config.toml
experts_per_token = 1
d_expert = 768
d_shared_expert = 0
routed_scale = 4.0
init_std_router = 0.00938
init_std_o = 0.0
beta1 = 0.95
weight_decay = 0.19
grad_clip = 1.0
decay_shape = "linear"
final_lr_fraction = 0.02
Below are experts of layer 2 (counted from 0) of a mixture-of-experts language model. Rows are named router (the router's row for the expert), down (a neuron's output weights, with its number) and show model dimensions 128-255. Each number is 50 + 15 x the weight over its row's rms, rounded and kept within 0 to 99.
Before each expert's rows: a language model's description of what the expert responds to. This comes from a sample of Wikipedia text that the model never trained on.

# expert 9
What it handles: Word-initial lowercase stems
router:70 54 64 45 51 49 73 47 45 44 79 46 44 44 56 12 61 43 42 51 30 39 35 61 79 34 27 36 50 48 55 29 37 78 65 33 33 30 48 35 44 39 47 32 34 35 59 42 66 36 72 38 37 38 67 00 34 38 29 58 69 49 63 42 32 50 65 61 32 51 41 78 32 70 32 72 60 52 48 36 46 43 40 53 71 55 56 45 68 52 39 53 31 83 28 39 56 42 83 58 41 29 74 46 36 68 45 73 65 46 62 39 74 51 89 58 83 58 66 49 59 36 60 32 52 61 58 56
down17:57 28 65 47 18 55 47 58 58 45 35 58 37 58 60 66 40 45 50 63 45 48 59 44 54 50 63 49 61 64 55 64 27 52 48 58 62 58 27 30 66 26 60 49 56 59 71 42 75 40 33 48 49 62 18 37 76 64 33 53 61 48 63 42 57 50 49 69 62 70 29 70 51 64 53 44 48 61 49 55 30 84 57 53 81 51 66 33 69 45 37 58 52 53 60 25 15 77 45 59 44 34 33 37 25 45 52 50 47 68 53 57 37 45 39 29 35 68 28 40 61 46 52 53 41 57 46 84
down18:44 46 56 22 25 22 75 48 44 58 78 44 40 88 58 58 77 37 34 59 55 59 68 50 40 36 48 48 49 64 58 44 44 39 78 47 63 56 35 57 72 34 49 54 59 33 61 23 61 71 43 46 77 63 51 47 56 47 32 42 58 48 47 33 48 68 55 59 76 48 47 62 28 89 50 42 81 39 45 42 59 68 54 58 59 31 29 50 54 61 62 46 34 99 74 24 59 66 56 56 72 53 42 59 48 53 57 59 51 55 53 54 49 56 60 41 79 28 55 40 76 06 46 14 70 57 38 47
down19:56 50 39 46 42 83 75 31 29 62 53 59 33 62 53 69 61 70 30 61 53 37 53 30 62 48 30 38 42 76 45 63 53 41 46 35 34 39 29 40 80 62 55 58 68 66 24 26 32 46 47 31 54 32 71 37 56 74 29 46 72 76 38 37 56 40 45 71 29 52 46 34 43 38 50 55 47 56 52 63 61 53 61 48 49 50 72 56 44 63 46 52 33 65 45 16 29 51 72 57 52 66 35 39 54 71 35 59 31 62 44 49 51 31 27 43 43 48 35 91 24 50 65 41 63 49 12 42

# expert 4
What it handles: Name-initial word pieces
router:48 54 70 48 98 45 56 17 42 64 62 46 51 55 41 54 40 48 36 83 52 55 47 43 78 80 13 16 76 58 44 57 53 46 25 34 59 24 51 38 45 45 45 53 36 55 57 63 63 35 48 29 44 54 52 49 55 64 60 42 68 46 53 47 33 54 41 46 48 39 60 35 61 55 23 46 57 47 78 49 51 44 37 29 56 53 71 51 53 48 39 38 64 45 42 60 40 44 52 59 58 63 47 52 42 18 26 38 63 90 49 48 55 65 45 49 55 48 46 54 54 42 49 62 49 64 43 59
down0:25 51 33 64 39 53 80 37 50 61 60 47 43 57 40 39 48 86 61 59 40 52 50 14 16 64 59 75 33 32 51 40 69 49 27 29 64 41 69 32 51 59 35 71 45 36 51 40 52 27 29 51 45 69 67 56 37 65 28 32 38 63 40 61 65 50 58 57 77 48 36 31 74 51 35 37 41 58 49 54 57 45 38 69 47 67 47 48 41 38 49 57 42 49 25 60 31 19 17 55 77 60 34 66 72 41 70 47 56 69 41 45 40 40 45 52 48 58 45 51 55 75 38 50 41 62 53 37
down1:28 30 56 53 63 51 67 28 24 31 49 26 42 67 30 64 39 56 59 65 39 63 59 63 48 62 35 44 44 37 35 43 71 51 60 63 20 44 49 34 54 69 46 72 33 46 57 84 37 45 72 45 38 46 43 33 47 49 57 69 84 70 48 42 46 61 24 44 54 28 43 50 33 84 59 69 32 52 53 51 65 32 50 46 36 82 43 34 53 30 43 47 47 64 54 42 38 52 44 54 47 60 56 49 50 35 50 39 82 47 36 48 65 26 51 57 34 45 40 59 62 41 40 72 27 45 44 63
down2:69 54 53 62 51 78 40 33 39 79 37 57 44 62 53 43 56 46 62 42 77 48 65 56 30 42 55 64 25 52 48 41 56 28 59 73 28 54 25 70 25 40 52 60 70 88 61 42 78 31 50 45 51 69 51 80 52 56 57 61 69 46 61 33 48 45 75 69 57 53 67 55 24 47 30 40 46 60 47 57 52 36 49 52 44 59 53 52 58 58 38 51 56 48 29 64 39 66 68 48 54 57 52 43 37 51 30 34 59 53 54 50 56 65 60 74 76 59 60 40 57 56 68 68 51 65 36 17

# expert 6
What it handles: Table and list markup
router:30 47 47 51 49 46 59 45 33 70 39 41 46 44 65 69 52 49 58 62 53 64 48 41 58 68 16 56 40 48 29 54 34 45 43 37 26 24 41 52 49 10 46 67 33 50 62 56 19 47 45 66 39 65 23 51 55 38 53 26 53 47 25 48 28 57 42 57 91 66 76 52 79 43 47 54 47 63 50 60 58 42 53 70 35 55 49 35 39 58 49 48 45 52 46 39 53 24 38 77 54 20 71 40 40 49 68 37 53 65 83 45 20 51 76 71 39 42 68 46 61 11 45 58 73 62 44 55
down0:45 50 50 51 44 50 28 63 69 58 35 75 26 33 53 60 47 55 40 46 51 41 30 47 29 28 54 33 73 24 43 61 67 31 73 70 63 61 30 56 54 42 45 49 28 42 54 29 49 42 50 67 34 55 34 78 46 54 59 49 53 50 45 34 39 16 65 42 48 56 39 28 61 42 67 61 63 62 59 54 50 57 55 51 51 50 56 48 93 34 48 27 61 23 54 60 30 45 68 17 79 66 46 61 47 66 59 53 48 65 49 63 54 51 39 42 32 44 51 45 66 86 64 50 57 44 67 46
down1:56 51 52 26 55 49 70 71 61 50 53 42 28 53 31 31 63 97 60 53 52 47 53 27 67 46 35 40 56 61 34 26 51 81 33 55 52 75 37 38 42 67 19 12 39 37 58 65 40 05 49 44 54 31 31 43 66 47 74 55 35 75 71 53 43 39 45 51 33 59 51 59 61 35 67 33 54 27 59 61 52 54 25 55 49 63 40 57 41 40 40 73 39 53 52 43 45 59 91 68 37 82 42 61 51 41 21 62 36 58 32 75 42 73 49 45 70 48 52 53 60 67 47 38 43 45 72 42
down2:39 75 46 53 52 17 23 50 50 89 71 65 69 47 78 53 78 51 53 38 50 55 54 43 49 43 44 61 31 49 34 64 51 49 46 40 67 64 56 30 52 57 38 42 69 72 63 37 56 51 41 67 46 73 16 81 92 42 77 58 51 35 33 69 53 41 49 61 19 68 65 39 59 64 36 64 92 48 55 73 32 38 36 20 36 51 34 73 50 46 38 50 69 64 54 43 56 50 49 55 70 37 41 54 25 54 61 35 43 62 61 89 58 58 48 58 43 57 48 37 60 45 44 49 38 15 29 61

# expert 2
What it handles: Year digits in dates
router:57 68 64 62 77 51 88 23 41 48 79 42 50 67 59 54 28 51 43 75 36 47 62 72 79 73 21 45 60 47 76 38 60 54 21 51 57 43 56 33 39 55 59 72 00 45 16 68 54 40 47 39 67 58 62 28 67 63 62 44 62 40 51 26 34 60 51 66 60 53 45 37 44 38 35 48 67 50 54 47 55 40 55 34 80 34 67 57 66 63 44 45 59 47 47 62 59 46 54 50 56 33 63 51 34 36 62 39 43 64 36 58 63 59 42 59 44 47 51 47 51 46 38 64 19 41 56 62
down0:22 50 49 29 67 66 55 70 66 35 21 44 59 76 42 22 47 57 46 40 57 55 52 55 48 72 49 46 45 66 68 75 51 67 29 19 36 64 10 60 61 47 52 60 58 47 46 56 73 45 46 35 37 55 56 60 61 33 65 44 51 62 53 33 52 34 19 44 45 30 60 44 60 57 20 74 55 63 43 71 47 69 47 41 50 52 64 43 39 22 39 48 36 42 50 72 51 42 53 30 54 46 35 65 60 28 50 41 79 39 69 42 52 19 39 40 33 25 39 56 56 11 23 56 43 49 43 45
down1:54 50 31 20 28 45 49 62 51 37 54 52 50 68 63 55 62 50 59 47 63 59 32 46 67 56 55 39 28 62 34 38 69 44 29 62 33 46 39 53 76 45 42 41 40 58 40 42 44 53 57 38 44 67 34 53 91 40 67 35 41 32 55 36 55 56 26 64 42 40 60 30 58 38 52 43 41 43 34 82 66 43 25 39 79 48 32 36 37 69 55 66 73 62 48 53 45 63 63 71 41 47 31 29 53 58 53 76 79 35 70 51 54 24 59 33 77 42 52 45 40 37 67 45 57 43 33 51
down2:40 60 87 42 43 32 18 34 63 63 58 53 52 58 61 81 28 44 64 57 47 16 72 66 73 24 50 53 36 79 48 68 45 51 42 70 92 49 61 58 71 57 21 60 92 54 66 61 73 21 32 53 47 34 74 55 42 40 51 46 43 55 43 83 63 40 41 61 47 66 54 44 40 66 37 66 56 52 45 21 56 50 64 53 44 60 42 29 50 58 47 51 56 58 26 46 33 69 60 51 60 67 24 57 46 65 74 45 61 45 46 48 51 31 31 43 65 35 51 77 44 58 58 34 47 59 66 43

# expert 1
What it handles: Table cells and names
router:48 54 65 48 98 44 55 17 40 68 62 47 50 55 41 54 40 50 36 82 52 53 45 46 78 80 16 16 79 58 42 57 51 46 27 35 61 20 50 38 43 47 44 54 39 50 57 58 61 35 47 28 42 55 51 49 54 64 61 43 71 47 53 45 32 58 40 49 49 39 55 39 62 56 20 45 56 48 72 50 52 46 37 28 58 51 72 52 56 49 38 39 65 43 45 60 41 43 54 58 61 64 47 52 42 20 28 37 61 89 48 48 58 64 46 49 56 45 46 54 52 43 47 62 49 65 42 59
down0:36 44 36 57 43 58 34 62 55 49 45 61 24 62 59 53 50 36 39 57 55 46 57 63 53 51 61 62 48 72 55 60 58 57 64 30 47 60 57 60 71 36 78 43 79 49 35 45 55 24 67 09 54 33 28 51 57 46 51 02 49 63 63 61 34 46 47 72 52 46 56 66 43 35 54 81 58 44 21 68 46 49 34 44 31 34 61 46 48 63 64 17 38 52 63 60 30 39 67 68 52 49 59 29 52 28 50 51 53 62 51 49 48 55 30 50 55 26 71 46 56 54 71 45 54 40 88 62
down1:67 54 54 46 73 42 68 60 43 46 35 74 25 59 37 65 25 36 54 40 39 42 49 34 62 43 64 50 39 54 30 56 24 38 78 28 69 62 61 62 46 59 87 57 43 34 56 51 51 20 75 27 51 57 71 54 51 37 42 38 26 41 39 63 54 41 36 58 63 63 33 41 62 56 45 29 98 65 52 74 50 13 41 71 61 49 70 40 47 34 57 51 50 30 81 33 46 69 72 43 53 65 71 70 29 58 65 27 44 42 56 65 41 77 43 31 46 61 64 46 33 66 41 59 43 61 45 51
down2:31 91 42 40 47 52 52 46 51 15 32 56 67 84 45 62 63 60 57 68 21 50 53 48 42 31 66 41 58 44 75 54 72 55 86 51 36 56 56 59 64 33 32 52 55 45 38 62 55 52 34 71 44 61 45 67 70 47 50 39 38 56 50 53 42 51 41 23 45 75 16 51 49 40 50 34 35 24 35 54 54 48 65 49 73 26 91 62 44 29 68 54 67 48 63 45 46 72 34 32 20 58 38 45 59 55 39 42 30 54 53 63 24 69 37 71 45 30 36 67 63 85 40 15 57 48 40 55

# expert 14
What it handles: Prepositions
router:30 20 55 53 35 61 47 40 47 69 61 56 51 38 31 50 61 78 22 56 68 67 60 61 56 60 23 77 40 46 35 58 62 41 17 73 51 28 52 32 43 34 58 35 48 53 30 68 57 56 64 40 25 53 49 60 55 57 57 69 30 60 52 62 85 59 53 52 99 61 49 37 96 30 37 34 38 24 48 56 67 63 42 72 83 56 50 37 45 39 37 44 38 41 35 53 68 55 49 47 67 65 53 45 32 58 55 42 53 19 61 47 56 51 45 51 41 35 36 51 51 53 45 51 59 50 35 58
down0:37 46 58 39 35 46 79 28 67 54 52 44 43 62 60 46 39 43 41 70 88 33 66 19 44 67 36 45 67 27 42 24 66 45 52 53 51 67 61 42 43 42 45 42 53 45 50 56 41 54 53 43 40 58 29 45 71 50 52 61 32 44 93 66 46 26 61 29 82 59 57 38 43 23 65 40 59 61 33 66 63 67 63 39 55 66 42 26 56 64 37 59 55 21 49 41 78 75 45 31 54 65 72 31 54 58 49 69 47 47 85 35 51 55 47 60 61 64 27 44 61 36 49 45 68 45 66 63
down1:74 50 46 51 66 56 70 38 45 45 51 48 40 48 58 62 66 41 46 35 39 66 63 59 41 85 58 73 17 60 50 43 46 53 58 47 48 36 47 42 41 39 80 50 58 39 48 74 76 56 52 54 63 24 38 32 56 23 51 35 52 38 44 55 10 61 43 45 28 56 56 53 30 50 50 28 66 77 69 56 54 54 61 83 53 56 64 30 58 39 41 45 53 62 54 64 65 92 17 54 39 60 37 57 42 56 68 43 76 43 41 61 38 19 59 46 70 72 47 75 24 32 50 53 62 60 47 45
down2:15 68 53 47 50 55 59 56 50 09 89 51 78 49 30 44 59 27 58 62 47 35 47 55 46 56 27 65 30 37 40 28 77 51 43 49 41 51 53 61 71 70 28 57 49 53 59 36 59 72 45 61 60 58 46 45 64 51 50 78 60 47 41 59 50 47 49 67 50 26 49 43 47 52 58 43 31 36 70 41 99 70 67 42 58 52 48 53 31 58 63 46 53 52 61 39 52 57 52 54 60 74 41 46 74 43 39 43 70 38 37 45 44 59 44 64 23 55 68 67 57 50 43 47 41 54 67 57

# expert 3
What it handles: Inner word-piece vowels
router:41 62 27 45 39 40 38 62 60 46 10 57 48 59 47 45 31 43 35 44 34 28 47 64 42 30 75 71 43 41 42 64 52 43 44 41 63 78 40 62 58 72 54 51 66 70 25 20 15 47 72 46 47 46 58 61 23 52 46 63 58 88 51 58 82 43 67 60 58 49 32 54 32 53 56 48 42 98 57 54 29 46 51 37 77 57 40 52 33 62 55 53 61 54 69 24 51 68 37 37 45 27 48 56 71 60 55 68 43 34 37 54 29 32 34 52 24 54 66 56 54 58 47 33 46 20 57 55
down0:32 39 49 49 78 71 36 38 47 32 58 40 46 51 51 17 72 31 52 83 48 55 27 61 49 51 48 60 56 27 59 70 65 92 55 39 49 57 58 56 31 46 65 58 46 33 31 29 68 63 42 40 55 64 50 29 50 71 48 41 63 61 60 59 46 85 45 63 41 45 54 55 60 27 48 27 45 48 61 40 35 64 68 48 21 47 62 41 44 72 34 60 75 33 47 73 56 51 57 63 41 19 23 73 89 27 51 54 53 42 54 50 83 66 53 48 69 36 53 53 62 55 34 58 42 34 33 73
down1:54 61 59 72 53 36 57 55 57 23 48 54 63 40 33 26 62 43 58 56 41 53 52 45 20 50 66 66 38 43 60 47 76 66 53 56 97 58 36 40 70 48 49 75 61 57 71 55 49 47 74 65 44 45 48 43 41 44 52 27 51 75 47 67 14 75 64 99 57 37 69 78 67 69 41 62 59 54 55 51 50 56 66 55 48 53 63 54 38 31 57 57 38 61 46 45 38 37 49 45 34 43 38 58 60 19 45 52 59 82 36 57 59 53 42 39 44 41 63 46 48 49 45 80 39 38 62 40
down2:52 45 44 53 58 73 21 76 44 70 72 65 63 47 65 33 40 25 42 55 73 21 68 44 64 62 59 73 51 66 22 42 58 43 48 50 13 41 23 33 55 40 39 39 59 68 64 54 58 40 42 38 65 56 61 38 46 56 45 43 57 38 45 47 48 53 39 72 44 49 65 14 49 57 36 35 27 55 48 63 52 56 48 38 33 27 52 56 44 25 56 56 45 30 43 52 41 57 74 45 50 36 56 49 55 47 76 93 41 49 30 41 47 61 37 56 46 32 13 56 51 62 56 49 56 32 55 49

# expert 15
What it handles: Commas, periods, list starts
router:46 54 69 47 98 42 55 17 41 64 62 45 51 55 44 53 38 48 38 85 51 55 45 45 77 78 14 16 76 57 44 56 53 48 26 34 60 29 51 37 43 46 46 53 35 52 58 57 64 34 47 30 43 53 52 49 56 62 60 38 71 46 52 46 33 53 41 48 49 40 60 37 63 58 22 44 56 46 77 48 52 44 37 26 57 49 72 52 53 46 39 38 63 46 40 60 43 44 53 58 60 63 46 52 42 19 22 37 62 88 46 49 55 65 45 50 55 46 45 54 51 43 48 61 46 65 43 59
down0:29 22 44 46 42 61 49 53 61 51 42 61 35 65 53 47 54 53 49 34 51 35 35 36 63 52 57 39 39 56 61 56 47 58 53 62 50 58 59 61 46 46 39 64 59 39 64 64 55 60 32 70 51 51 50 68 39 87 36 55 62 42 26 47 81 20 37 58 53 53 49 57 32 77 48 43 37 48 60 43 49 56 33 30 53 68 69 80 51 41 31 32 47 49 54 35 71 58 81 34 03 53 35 52 82 60 30 91 48 64 25 51 71 53 19 30 59 25 42 62 85 40 51 47 30 57 49 34
down1:51 62 50 55 36 71 66 64 23 48 75 52 45 33 57 29 62 47 42 63 87 68 73 24 60 53 28 51 44 51 44 44 42 59 80 09 50 40 28 23 45 79 49 59 45 62 46 46 51 49 64 61 46 49 55 28 25 34 31 52 88 48 67 36 72 43 65 60 42 32 31 58 80 58 55 53 66 35 23 69 36 46 59 50 26 24 33 26 19 51 54 53 32 52 60 40 60 42 69 76 47 74 51 73 72 47 47 60 39 65 65 60 46 39 43 55 50 62 48 64 63 72 61 58 62 51 49 35
down2:52 43 50 32 25 52 57 44 73 33 70 37 67 51 19 44 74 75 52 43 29 63 85 71 58 30 42 35 69 55 48 57 37 52 08 58 75 44 58 51 68 46 49 26 42 56 89 39 47 67 47 50 64 52 28 63 57 38 26 37 36 15 31 37 58 36 57 31 55 39 51 63 66 40 31 57 66 36 61 62 43 75 32 66 47 38 54 71 72 32 76 53 44 55 44 57 27 40 67 41 80 68 50 54 17 60 59 37 39 54 60 44 52 57 46 51 42 46 43 16 52 42 45 88 54 41 31 39

# expert 7
What it handles: Word-final suffix pieces
router:67 53 51 48 57 59 35 77 50 38 28 51 41 23 56 58 33 53 34 52 58 53 73 38 44 34 62 61 43 53 78 42 43 43 51 86 21 76 40 84 59 76 56 29 59 42 46 49 49 71 56 69 60 31 53 61 64 49 69 37 66 52 60 58 38 68 59 52 28 75 42 37 44 68 40 63 46 65 30 55 32 43 53 65 41 48 60 67 47 29 50 55 46 39 43 65 43 64 25 51 55 76 52 45 53 43 32 41 50 38 71 52 61 43 44 46 27 49 45 52 53 55 49 63 72 00 41 34
down0:59 65 46 48 57 30 60 42 54 54 35 65 39 40 46 77 31 47 42 40 34 43 45 55 44 16 61 64 58 65 57 31 34 72 44 49 42 65 55 62 29 69 57 58 44 19 41 49 63 44 85 68 60 35 48 57 75 39 69 62 77 49 71 66 57 57 73 55 28 54 36 53 32 26 67 52 50 84 34 64 64 58 45 43 28 69 55 30 65 13 69 63 61 43 46 59 45 42 39 38 61 46 54 52 57 58 65 49 63 70 51 63 45 27 26 54 31 58 46 69 48 40 45 59 45 54 54 49
down1:58 51 30 60 87 44 14 49 54 41 72 62 65 57 48 58 32 32 13 72 34 34 41 89 52 61 67 19 48 49 52 42 60 18 37 38 48 69 32 47 47 60 53 62 66 39 63 31 66 57 65 51 76 44 49 26 34 48 60 68 25 53 53 56 55 52 63 70 39 54 33 62 50 30 28 67 48 66 28 65 36 34 52 26 63 31 80 88 49 28 59 35 54 69 38 37 35 79 61 49 95 66 55 50 67 59 23 31 57 58 28 73 22 50 48 60 28 61 27 64 38 48 64 61 57 75 68 47
down2:52 49 49 71 40 18 48 47 55 39 52 63 58 52 30 39 50 51 37 86 74 56 32 42 58 41 59 23 36 44 78 48 24 45 28 39 60 32 58 62 40 26 60 55 39 62 44 39 34 55 50 39 66 65 72 28 34 70 82 53 36 26 52 19 51 44 43 56 83 37 62 59 58 43 46 49 51 54 59 52 73 55 52 60 38 49 42 45 65 46 57 45 50 52 46 28 40 88 50 11 58 27 37 45 50 60 55 47 54 62 57 43 59 45 48 42 40 70 29 47 22 60 42 59 42 37 51 69

# expert 10
What it handles: Verb and adjective suffixes
router:36 50 50 56 38 62 52 84 59 33 41 61 59 47 42 42 54 32 65 34 63 43 43 27 46 27 75 62 62 37 74 50 48 48 66 61 36 53 47 83 51 37 42 23 66 64 67 48 59 67 26 77 53 59 47 57 40 41 37 64 32 58 28 29 77 32 38 42 33 35 71 60 53 64 62 51 52 49 64 36 14 73 82 73 36 39 09 51 68 44 60 73 38 58 61 45 39 68 35 41 39 65 33 46 74 51 69 52 46 49 49 56 23 25 62 41 63 42 52 44 34 57 53 59 64 40 58 56
down0:72 41 33 54 47 34 43 61 35 52 58 12 38 41 38 58 33 55 52 62 28 57 35 27 72 35 58 52 42 57 59 71 63 74 36 42 49 47 25 55 39 45 56 60 32 50 60 48 60 50 44 39 65 47 49 51 71 54 60 57 45 61 54 34 67 32 19 66 01 42 39 57 42 34 53 39 54 58 43 39 44 37 33 25 42 59 33 52 41 45 76 66 60 36 39 39 58 58 46 56 43 68 16 55 51 63 55 67 70 53 25 69 47 54 30 64 50 58 49 56 80 63 29 48 42 27 31 58
down1:58 66 72 56 19 37 31 77 53 60 30 53 56 65 59 60 44 39 67 57 36 12 83 76 43 53 56 49 56 62 48 62 46 00 51 52 53 43 48 55 61 55 54 51 34 59 49 47 40 55 44 46 44 51 55 52 52 45 50 56 32 52 76 55 63 40 51 44 50 44 30 34 43 53 34 48 56 51 46 85 52 56 45 63 38 57 59 72 45 59 31 49 69 63 73 48 39 47 36 57 62 70 57 58 35 53 71 69 39 61 65 32 76 41 29 36 44 88 51 68 53 57 69 53 59 32 51 64
down2:65 46 69 49 52 34 89 52 48 52 20 61 73 48 50 44 29 34 57 44 64 43 41 51 64 50 54 53 48 50 43 74 55 42 90 55 40 56 72 59 58 47 61 67 76 43 45 59 66 50 37 46 62 68 50 37 34 19 52 39 67 53 27 52 63 57 64 67 33 85 54 48 70 63 67 28 76 53 48 56 40 50 58 55 58 57 54 47 64 39 38 60 70 47 31 55 32 44 55 53 70 55 48 57 59 82 50 51 80 46 76 60 67 50 60 51 43 76 57 51 61 51 47 38 48 25 45 44

# expert 12
What it handles: Names and numbers in tables
router:45 57 69 48 95 45 55 18 40 64 65 47 51 55 43 54 39 48 40 83 51 56 50 44 80 78 16 12 73 57 46 57 54 49 24 34 60 27 51 37 46 48 45 56 35 53 58 60 61 32 51 32 40 51 51 50 55 65 65 41 72 45 52 46 35 52 40 47 50 39 60 37 63 57 24 44 56 47 78 52 52 45 37 24 59 53 69 52 55 45 39 40 66 46 42 62 40 42 52 58 60 63 48 52 41 22 27 38 63 87 48 48 56 64 46 49 59 48 46 55 53 44 47 65 50 63 42 58
down0:45 90 23 59 65 24 65 62 40 55 37 38 50 80 66 41 52 31 42 00 55 51 51 56 63 28 52 50 45 56 56 42 24 49 51 67 55 38 53 75 77 46 76 52 44 55 41 35 42 74 29 38 48 47 48 54 41 50 16 78 32 28 47 47 40 45 56 71 41 58 28 33 52 54 26 45 06 32 47 74 50 36 57 44 61 59 50 51 58 20 38 65 18 49 54 53 20 72 19 46 43 40 61 56 35 25 73 66 44 48 60 53 61 70 26 54 44 45 47 47 37 45 52 38 45 62 53 38
down1:49 38 51 49 58 61 39 57 54 07 66 82 33 69 22 48 49 07 56 77 37 37 81 54 58 53 55 44 59 47 61 63 35 99 50 50 59 35 46 37 62 59 46 84 70 23 61 39 44 36 67 58 46 63 53 66 37 58 39 63 57 99 40 50 45 37 57 43 61 76 51 52 58 53 44 36 46 66 71 59 62 37 55 72 29 38 47 53 37 42 38 61 41 29 41 66 55 39 79 71 60 64 47 47 33 57 75 40 58 45 37 55 46 71 52 63 52 60 54 48 59 58 60 59 62 58 46 19
down2:32 59 56 22 38 60 37 59 56 41 39 41 36 60 60 59 67 58 38 61 60 66 45 56 64 63 84 52 32 63 57 72 37 56 88 57 79 69 74 36 73 55 37 41 31 85 57 46 49 48 85 68 63 69 51 35 39 63 66 38 56 54 56 35 55 47 50 52 36 38 40 58 66 46 73 49 60 65 39 55 66 30 56 70 45 59 45 62 37 65 36 59 14 51 43 39 28 84 84 65 64 69 55 55 66 54 68 44 35 81 53 42 62 65 53 57 28 59 58 45 35 42 43 43 51 21 53 58

# expert 5
What it handles: Digits and table cells
router:46 55 70 49 97 42 57 17 42 67 61 47 52 55 44 55 35 49 40 85 51 55 46 45 80 79 12 18 77 58 45 57 55 49 27 35 59 25 49 38 46 44 46 54 38 54 59 61 62 35 47 28 41 54 51 49 56 63 61 41 67 47 54 44 32 55 40 49 48 39 59 38 62 54 21 44 57 46 77 48 52 43 38 25 60 50 73 52 51 50 40 38 62 45 43 59 42 44 52 58 59 65 46 53 41 20 25 39 62 87 47 48 56 63 46 49 58 46 41 53 53 43 49 62 50 64 43 60
down0:47 65 52 52 47 64 64 41 75 45 49 53 49 41 57 46 25 47 52 38 52 25 49 43 42 39 49 50 50 61 30 61 37 47 28 54 50 42 65 37 28 48 58 39 46 52 64 66 43 41 33 58 36 54 59 56 59 38 32 35 52 89 39 44 43 72 26 60 39 33 51 49 35 54 54 42 63 56 48 58 29 64 74 72 79 80 27 53 17 43 37 52 73 28 70 44 68 41 62 87 58 78 43 51 78 80 53 65 76 60 52 63 42 48 62 41 28 40 44 53 46 37 23 31 31 50 69 56
down1:60 65 53 52 99 49 66 59 36 31 35 74 24 74 51 43 57 29 40 53 68 56 77 49 23 36 60 46 35 49 42 75 59 56 37 45 30 64 62 49 46 52 46 56 66 56 55 47 49 66 39 52 57 69 60 04 55 71 57 45 50 35 50 77 35 48 56 42 35 46 63 65 54 47 52 53 43 75 58 37 49 48 26 30 68 49 57 51 59 48 38 60 64 34 50 60 35 41 54 40 67 53 60 66 56 69 37 51 40 51 66 28 50 82 51 66 23 50 04 37 96 64 56 54 66 42 46 55
down2:39 68 59 41 52 50 51 57 62 38 48 53 43 53 72 29 49 44 45 46 16 28 56 92 39 51 48 28 48 35 52 24 52 56 59 61 70 51 51 35 47 71 55 51 65 50 74 39 42 59 46 79 72 27 47 45 58 72 67 41 44 53 84 26 53 45 59 18 24 55 76 67 41 56 46 61 58 76 40 53 68 22 46 16 54 67 49 55 53 45 30 34 63 56 31 48 58 37 49 29 40 46 42 79 61 51 40 52 17 96 55 47 49 67 53 56 23 62 47 53 44 47 35 48 61 52 50 75